Experts of a small language model: 8 picks a token.
Below are experts of layer 8 (counted from 0) of a mixture-of-experts language model. Rows are named router (the router's row for the expert) and show model dimensions 0-191. Each number is 500 + 50 x the weight over its row's rms, rounded and kept within 0 to 999. Numbers have three digits each.
After each expert's rows: a language model's description of what the expert responds to. This comes from a sample of Wikipedia text that the model never trained on.

# expert 38
router:486527559574480514535554524458467500412547563527482534434473493468428481490471478493536452538562562482444535513496526545540429534458458405553431400578563457425488507548465509530530540461527570570587491483428468402485624495474509463484452423440582447482421557480592399470482518440468550470471466496500515461537518445469538401521558476501394497459462487544532514602487515462570564509549535525576505491409453445535420534515538487499506507472554485585497542493541462486542548540487529489483501615581414399426494491466492428547475566466466569470503557583579576590422561488540438565
Description: Common first names and the closing pieces of personal names in cast and results lists, such as John, David, McArth-ur, -son.

# expert 23
router:532492393413497475494455504477521580493471485389495512491553593562541456514437472559407427477521497500530510527435472460525505446514548499530488471499574414536501525470501467531518509538471534473568471454529573552516500505459528465451488445482422433422485588513450557457551564450528402565534446532501484498516588463547527546451566449456443493544463526489503520422518573541527526574465480518425447470600412451519415539517529586540519517519435620411394565558538456491491479524481461534511488492537530460528560527497455541528582416555414609438437456402445460492527512432578652481
Description: Articles and possessives in running biographical or plot prose after of, in, to, such as the, his, their, a; also ual.

# expert 7
router:534579490490602559432552514427523455473549548583493484470415410544450470570433485460542440383418529562555544484531466593448521591516502487509419504480481435476513557432470488539477505512562533541535488509481436451552517554527472500511471457478583523580621543505549479574498458511466577508526377495469437547549510533477397447480477552581501577474514461512532471408595429495440522540554436491459572470505527471500503461511498434412524562519536500429480483479491505494573521530513434542435508529474422392512469587492453383447593569459504474506530553529447596442526500563456494428
Description: Head nouns closing proper names of institutions, places and events, such as University, Air Force, Council, States after United.

# expert 13
router:471497473554528575553591499553506521439406489581446517420499526574571510480445523450557506547532412459377605504501501568565480453489425459551484512520541449488490425584489480487477517574443494515459566542488553513467527503452478507514542519453522444473473540473600443423538536418469530420487556458405529461438504478534423501443600513366551451517567552486520452476538517498513474564443547505551426603427601562446560562494528597475501470517550428537556426519516483556434561527513495511454479449461484519503450450539540491621532535471407497577522472498463472556468491533458440603
Description: Capitalized first pieces of personal and place names, often in lists or tables, such as Bar-ack, Mar-ie, San; also table numbers.

# expert 12
router:513518550555527555491482441485600455462525524593424469552436489627562496507482455487519486515525623479482445470469483486397540447503555444569427493598493448544447468463474530465449474540535569440449555570448455443557526519460531498426519470508500536660520550546522419418470522548441515526468581431551506547452506472492485463576489506475405593533512555511532474558458512454478532543542477519511515555518575552479468535534479457440446556445455473426463543463529487524493434435520559429555407553398507405554399531498491472485542539495500456576544535541506527424584443452524548382
Description: Uppercase abbreviation pieces and units inside tables, such as country codes IND, MAD, USA, RIAA, FC, plus % and m.

# expert 49
router:526431504460404443474513453513532526506591457466466544481515601520466476523543534526598600567400579417521533541476460495436464552499410571450510551512559551455519457537578561493512521546495549501522535518405492466512524501528547442536578617546415495524481405582493578475425431548521472424596557427473477436345531482558469468549471535537588475462516494554520505547502502519433520522453451500465441488514549511478490504468483530426539417485396496573570495559513514463474562414501486495475466535465475606519505457545515460546461422455484552493478442531475372418573560540494528500
Description: Lone capital or lowercase initial letters opening a word or abbreviated genus, such as S. youngi, S-ometimes, T-ampa, R-ipper.

# expert 19
router:498548550518609519534531519506424428439460573459539467519467417427507569548545430476558483450549501472421451584526458449525549538477439516484531522488474367486455493480452517497551515514490461487461481512450534463577543452560532521403533504542543505630561527621598450505493531479466569586439531486522523546480530509560528455490453550443516453520444578538476369439460545484587507453501508484496591451464546508449489518481404532432542521401563469482479478485480619463454482509501525450494466588537498454554518538407412539484627490514510501420508472535565457433491430432492473398
Description: Occupation and office nouns ending biographical entries, such as politician, cricketer, president, member, plus closing parentheses after dates, percent signs, quotes.

# expert 31
router:430520507518424515459556500406566428493465540524534481524536479415472442478474475523558492482520601450480544467468435475565487427471506494497519492522488431472523607561468598500506443422438536583463567578512510457437580553483494492539577443474577512518403551512430454512497534536523603465468450443476553466465458470474507457581517408569429446550604434540536544558560500473492543476519515494541509492427505472522510493484497535415525420468545497531554607420553527522464563504457523635445419508525456506448465618448509501584478520398491571503528567605508554524449494570548532588
Description: Middle consonant-vowel fragments inside English and European proper names, especially places, such as Sal-is-bury, Or-k-ney, Hart-lepool.

# expert 46
router:427481572567474616560513510510426498437550523581531486490524493499408511523521560490556415614601578545546526562464525497460450498488415415536470506589522434461443487520456544471473488527526520467516523619416473501436584507460457491571516449524572498445430473544535449507477529514494533503536479473556478526452523475527477448576475493494375437458502490606566515565567451459539550479509466490573534460458426394510385515485478479433526553566524510545480525444552532512516514492447576573444508552579465389486488462522544515436437556466467445550531526570536577613556540563447466561
Description: Later pieces of personal and place names, like -ia in Yulia, -iv in Tel Aviv, plus common first names George, William.

# expert 45
router:523510490478529443534535432490534406609524579483488513562502452500566526528466490471582556404543538497548462492515518541554495544580479506558490422484447490493464547490480564488551564459521455568583470428513471486532587487622647501452476474498577569535517472447490469645540466488479519588458563554431441508543528565377509531472440470410558507454504490488536462419400441535519537490493458501541466475508497546466591500448451446537581469572521563567549495439454586529570441468583527553448465554494516483482514547452565448392497503465582572497553564480476406490475497563497493473
Description: Word stems before suffixes like -ing, -ed, -er, such as list, own, review, fund, display, in general prose.

# expert 16
router:566519484468431404518441482466436498547504502512496466476447446545513522558488519559537496592506402522448528507550563504529485522623462571437583496524476510583500507461429395484566484486497461588454546506521549535456511390476444477523555462538372457528525491537528521484424501615512532422571552430594515479447463499476558464501458440540534582484571501498596482506473499473492482553525573574488477520497504565550424515445561572477461478505589462397561478472455491465520502595489518526535457469532474568477551548497531534538432522519460496552482445603404398583442394467472383486
Description: Opening parentheses, quotes, en dashes in scores like 6–3, slashes in dates like 743/44, and odd pieces of foreign names.

# expert 3
router:528481498516558505441379353451536425540424480547475475506507400560582485495412484463451443561427509499453552604524619411560536425513465426430548465586467503503468457558468494491515540474606470446470552483602554566482460426580430497533485583434473541450506505485496495520498517488557539381470508391605537577486442567419568553553509557517468485558488538462509484457508453525539499504528542503470511484575495503521525478528568475434572441401521525475497590540462519458510449528445553490479457471487463485577401536475486477504464562536537440475520426512443538441465457452503487535
Description: Line breaks ending markdown table header rows before separator lines, plus table separators, section heading markers and list-item line ends.

# expert 59
router:521526494540524585517504446566464544461467479611539521433537506518509546557487529457521508566527491489549523571477395513548432536564475453535541543427528464546429399585433512501529561516397516535447539541449564571423536499436555499507400491438527448419454563509518489494491504499632408419524588429500578437504539494511477463478481552489460483485441548574467580595518468458552552530478555468526439578500543538529482584473509571523473464543554357619550544510568471604466523445537421465520476530550506528449498480489495559558463531529472525531526561526566566550475505466422413484
Description: Pieces of Spanish, Portuguese and other Romance personal and place names, e.g. Santiago, Cardozo, Muñoz, Valdés, Guzman.

# expert 39
router:507493519537547470565523495528568558397507413463413615381535474494534542462446467480460426503474587416483544475531457529568489380427576500492534531494477565508441448550493548446505515509429460472484452451505541513553483510478499471627477472424502466471458482558529530520435540523472431444492568510433523561551456473524529449553455439477493606589537443459407524462505595526515494484470489538428526530501491456511533520566610456415519420419531528465548517457555448531425418453542448546437452490480484401536481561521512530460508500515575443596530446421526562522586414530533434435
Description: Pipe characters separating cells in markdown tables, especially after Year in header rows, plus row-opening pipes and occasional articles.

# expert 21
router:419446514504541430449504566409448623483387555466510538486560561430499514392521474458485484441462444492518510539432507380505465422460535533412560524480554482389492482458453411505570549454437486426467376498520542476456472482450447439553482524483447495543542538537446487439514514485554515589575440539516615520505482459475526533495549385517531453464494536558426510489565520472409462551510417479501513465410581520476534507463450552468397531544404600529444562483499480450510429490497454498451542486501552575506427446525568488520429438502433576527482499499566529467461471474450521494
Description: Articles, prepositions and plural verbs in running prose, such as a, the, of, were, plus word starts after them.

# expert 24
router:493470513461450454478483475496522538557576529482512435544544455501557535488463611500433534544468560471529405615533448590567484515442498547498486517463512541576490516592574580464420524595550518545455491482495553529432471444457467533501504584509541560542464477468446585450674508522575506458583543477530492530602417545609447468413525456492554453430511473610548482498549525515496573570411533573487493501631518560552537472532456544537454537464396493516563540481418482490511478399548469481538478508440547604518461532514541495507436446479513446513519470484460537462466483552465450486
Description: Line breaks and first pieces of words after a line break, quote or hyphen, such as C in Central, S-amb-o, four-st-ar.

# expert 60
router:438557502509414532555495548548494495508530460489580444442428527587508589530538513510465563528563481500453423524491515532509551449535413461442499505460496497595458525531558432475487409571484502498483521617465542538507428408504476506412525536453399491495483456548437464526450546520528533475522516451565560499437494457498546466579444545516541578577562540515597491593485475416416425563573552510576475587473598520466462450396484540370401541460549510494560452451479498441503512542575556481453418504509519471521465532540519488494448450465485528598538461499562465603519453576525407496
Description: Byte pieces of Cyrillic, Thai, Persian, Greek and phonetic characters, plus blank table cells and pipes, such as ч, ش, ς.

# expert 0
router:475511448497490549516522540518519506523504532498548489516514560557501533645609548467468503616492428534583497634504487541410446468513375462575402532479570491452535498488425433493443565490451520490455552633435489532518446489440387501530483534546459464377569441540545478496517519495587494396553514461572520450452539512526489471558417479549510481467511543491504596502504430415438536516554541533522527558440525489456528489480550485478498514530487540546549453527474401484395609523524549514447524569565525538522446443468482533493487452442489502550476474586561537528557561566406511477
Description: Word pieces inside Slavic, Hungarian and other European proper names, often accented letters or capitalized starts, such as Vol-gograd, Głog-ó-w, Al-garve.

# expert 18
router:397541575512494444507434483476435450585464529518532473610471459425565512406474534499525542509533507481506511493524512528596537541540505563473606473423505478618479557515468529535549481519457397554479455471538606490449509566545646511505496453464479637515464530482541578542547402461514426512571514497438459451529495587507491533480521563501573404433450470469538549526455533447593492488421488516535405414483485573473585446507542471557518444531499501537518538456595542550529505491577495528462481449534571477510462491572537492488452517525515639495470543419411453515491563477486478542
Description: Second pieces of ordinary English verbs and words after a short first piece or prefix, such as per-h-aps, over-h-aul, fl-oat, cann-ibalized.

# expert 26
router:608465499489555484503466452467553468490592537562495452555411464580506521598512456476616569476509561527475493432490420482439493517552474526547468540501491467622445494443487502511429486504510518505465540568403525480584507552448525441486476534546514552620466446557431435385468530512472529448480520477529503488377553472518445481488553539465528582600527513505480520533474454570439568487436512544542463536462542524443505515487511482469501494445429425392560498398510408454444502397526527390476469600501504535513454462535549486514630460509457434519587570485436498487526496509439558431
Description: Capital letters inside acronyms, codes and all-caps words, such as IUC-N, LN, TUN, IHG, US, USA.

# expert 11
router:498437371382460451570477469491443633417466440431473470394574609508451457474539537527491459603530430495514413559509394436539488427475567549520510459505542442433481520607493505554545502446458456496506477474489536459519447501463494453471431350426476468481537544518427570486467556459541476565463505550461526489568554458517465469420613414464463504577505497532481483495549595531512491499523444515465491509513491421495462596534503607520539484547432523491510553526485466442523518560495449553519437461495528485507489525478506487547485485515438543505484484445548451577506477416513581380
Description: Articles and possessives opening a noun phrase after a verb or preposition, especially a after married, hired, owned; also his, their.

# expert 17
router:520539534481490476457540488455449481506566508488561376469513389551490522483481531477482519557477485503502453528501465548551487429492455530546390578467497495548508607476453444561435481553584551599448605502470487522480536515491514479464456593468497548485423471547478465390543506451478451500551486421527627514462489470516489564452548520497541559567543536484531580603437481474469425525417594567497560574471487522492580542451419494525465544429545545512505557453480439437484483511447513441460514366514525568517515405512552534547547464530559525434562452476410636398436512507468487457
Description: Middle word pieces after a lone capital, especially M (Mog, Merg, Mec, Mag), plus line breaks, pronouns I, He, and short letters.

# expert 35
router:469562508580501478485486608558397517467521535446468456385430481574562488501620563522513469543640417474482467499459523565463597408541532600467594563451470500482504509498556512422526539494505490526443557515572509504516552545521442483475424547411453519555464463486436504491467563495560517533517533436524523492518431369571524539504491536562500602498555478463525436501514484441509460551546542453612597514527447493549424403463457447540532500413578505421473424505571477469555499543540463517485467475521454458576506488421476486538494529421521455476535590445499510472514432515450431471
Description: Commas, periods, closing quotes and parentheses ending a phrase or clause, e.g. ", or ), or Latvia), plus when, while, where.

# expert 37
router:451610552526475479437470449601518477510514434592485562545511609522531510424524595444457484531514530510468518535499585458562464456504561526456424503503456519550567542547482472487545537516592468509477465530492561471526517498415505531528518482500460590440528490577490554494484485457570454479595476621421439414534464539532410572500581488508546487475444540468560560420457489538580545454474478547502492463512445562452535507438504370560433541526486506524484513603495527570486492488522517437528606466468565540482539489503558558375490465557537544529451518460388393577472477448539452601
Description: Auxiliaries and verb starts after to, not or a subject, such as has, would, been, to, not dist-urb.

# expert 51
router:535437507435415414508476461427472509601426563524533495504491600431474519465423504514558552408484493462564535525538510547467537516481483539502547520454513524500457437444568434485490422526539471443418537553513525435537427388473470519488546555581394532620513444484452545407430453534545575526549514438577501467531527535538582430500455544474454480504499506479501508506552575399590487420461543543432482533494484498468497583413477560469457542435524488499480465441512488480403498537465543436498475526397561588443469500553415577443505409465480464584534522587514578452451515502503557563
Description: Digits and digit groups of numbers, especially after thousands commas in vote and population tables, plus dates and decimals.

# expert 5
router:444444479439443469492603486476583442496501496511529548407539507430463515517531541512565547464436471403560487483475445514523523514527370518435436517394527468464497492578491556445481523538453543573375443543535463469492506565476394604478493507511495487471503519466519530484533487501495465492480470465424556462493449554467417555471535547514617486521549563582554490433482475440472515539445526439488497551497487570593621511452502537515544604571505438563514485476526488548450487469515497554535585508441499576508584565497605478449404429534505566494548448537358510475551533547426426435
Description: First pieces of split words, often Latinate prefixes or stems, such as sp, res, Rec, Ass, Pers, anc in Cancer.

# expert 34
router:553541514474405517577543494458450478485490464510509490365436551507558542432516555499559482555565436492517502485466498551449510563472340487452515518413498591465584467447491555531443562553530521544487481565532449497520466542610430469515512507531560519575614523512456549412454533509504558477526520542510537507460528528568393391470530618597474583512460544499556423521444544538568508492516512502552489442475465501449438520546512441491485516468591513451435529470497521494477461505507531554429484626494537545522536565438485435510379436435607400461486465479478524444448431498469484478
Description: Sentence-ending periods, decimal points like 39.2 or 24.03, ellipses, and == section heading == markers.

# expert 44
router:473511515563507451466440495499536476428505462398535536467503517480615476515493554499521467585572412521389490552500469501489410478628480456449446587517487492483536484545514465457440495570492439454515510560538570506474484428496420481476553521479412417450506535594454475480545505497569378503480579502553516569422597485430457532435518523525493567566480517345498528487482506567457515493551450414463521544517539497519451504509498534437464446508534459459492620553544470529503484568540567457492520539502521459497483447540493545513550601422528400522516539419561472611535492584427613504
Description: Table bars, list dashes and colons, the preposition at for venues and events, and the first bytes of accented non-English letters.

# expert 63
router:477537449559430528437506433482618495421541482501538560524410576569472575454521511405482482449434504442476525572450467441467478474499489497407484520502538494516524503501586563474526473560456500536521493449449488517424564538501534522558468496537471568439379597519498507466470526499619499432555502502413511458535536481529523477431415416597541478459559546490508556553538600566596599503495514457489474483469420507523513538575610541553509469520573552565525480471541482570414590506519490519497464450573444555492536524411409492529370500461531489470434415558427523485477536539477477441
Description: Single-letter or short consonant pieces mid-word, like the f in Frankfurt, plus prefixes ex, res, dis, and some sentence-final line breaks.